Weights of a small mixture-of-experts language model, trained from scratch on English Wikipedia: width 384.
Below are experts of layer 5 (counted from 0) of a mixture-of-experts language model. Rows are named router (the router's row for the expert) and show model dimensions 0-47. Each number is 128 + 32 x the weight over its row's rms, rounded and kept within 0 to 255. Numbers have three digits each.
Before each expert's rows: "gets" lists some tokens that make up at least twice as much of what it gets as of all text. This comes from a sample of Wikipedia text that the model never trained on. Tokens count by the router's weight.

# expert 7
gets: " (", " |\n", "\n", ".\n\n", " \"", "|"
router:120096169123113135152111057126096099132161151107090196184147158112149155149083186158132157053152115136087147067133084126115127151129123161124151

# expert 29
gets: " ", "201", "200", "202", "199", "–"
router:134127115154163134152149095092082085129121131108078100083103112123142125127114087101113130204159168099125127096075134120105134085133097193106126

# expert 17
gets: "1", "-", "2", "3", "\n", "6"
router:130120123143153164186175126134117166128116141106225172090134176105151232091193115114117110122178127116094126178084114119115089129079136109161188

# expert 9
gets: " the", " his", "'s", " their", " The", " her"
router:117160093099165210070117147161191155070095069083145140126168166195133085058102160094142173155120136137117139095181160155151149119200097186105136

# expert 2
gets: "%", " T", "=", " I", " a", "The"
router:119067135126114067192146129109144150120112199137173137138077132078130122172095158167121215146158166168153150069098121170097175122080144131113065

# expert 30
gets: " |", "-", "|", ":", " ", "\n"
router:109108121071181125200196109150102107165098126088084133084113110115102124110104126138160143116123098099147127105190147110149139171134085085100167

# expert 14
gets: "0", "1", "2", "3", "4", "5"
router:135138138086088145131089182107140159123129141172127080071055149174097095116109118109111111171128127112071116080132104152135119127151080101126182

# expert 24
gets: " |", ";", " had", " In", " has", "In"
router:118078115126127163097163158123159094095108132163177040134101142078146140094057061095111185117064140098089091124085106124073140084175142156136087

# expert 1
gets: ",", " d", " D", "–", " re", "-"
router:110073203136157117152091144118126144107121157065142129127036105063054086185158120132136142118115105116103080136148127119123112147170126167047147

# expert 31
gets: ".", " |", ")", ".\n\n", " The", ";"
router:058138146138092141105142137143139094177139084159122142130123137170169094129113093151121115082083166127152179098146146115152073177123149115095149

# expert 8
gets: " to", " of", " for", " by", " with", " on"
router:110178109117138142099141121083128156108106070151115147179157110183079116095154108112125113148085135138140083144186091097099145199165103135145053

# expert 11
gets: " was", " is", " as", " that", " were", " he"
router:133123156115107160164154120093186109122153086156170122110207114167175157087132145127173098101128145121126140170069123071092125126123098161148049

# expert 25
gets: " in", " of", " the", " on", " at", " from"
router:105072135175136149164097136147176097131171149134127091112166088115096048148094096158059094076113174217130063088181102113128135057135127120170159

# expert 6
gets: "S", "M", "0", "R", "C", "B"
router:110151104164167160175130147153071164130150125081106124160102126112152079136167095127117114113124166138109161139186138146128161120077131140062152

# expert 28
gets: " a", " b", " an", "ic", "ed", "able"
router:140139081148103163112138118109039094067138115124132106121130227137112184037143172135153140143147101101113137084185171094207146136165092085138130

# expert 20
gets: " ", ".", "–", "0", " $", ":"
router:120161107115154155088132139150135140138137117136151140121154157141139076171160070208121132183132152111123106157104130213095151142054175074153068

# expert 12
gets: " the", " of", " two", " one", " with", " three"
router:143118119087093185126160103128107130090106132128159131142134094161167147145128146121058182172164135091141164076129111128113140118118157128128098

# expert 22
gets: " |", ":", " un", " •", " Total", " Un"
router:120070164138151160113165135102116167131136106151163144118208072126062135115101117072111145137105100160118080159096140116159116106101134062102193

# expert 13
gets: "s", "ers", "es", "\"", "i", "ations"
router:145209116096028140149111142058149136108126117179184151142177121185184152151056142082154088104164147157155123143124161095070136159113179139134183

# expert 10
gets: ",", " and", "),", ";", " or", " &"
router:130122146121100095148104138143110093123134103177129154188157115169121173116078139161122097185051205123152164138112129163105169131147143215145137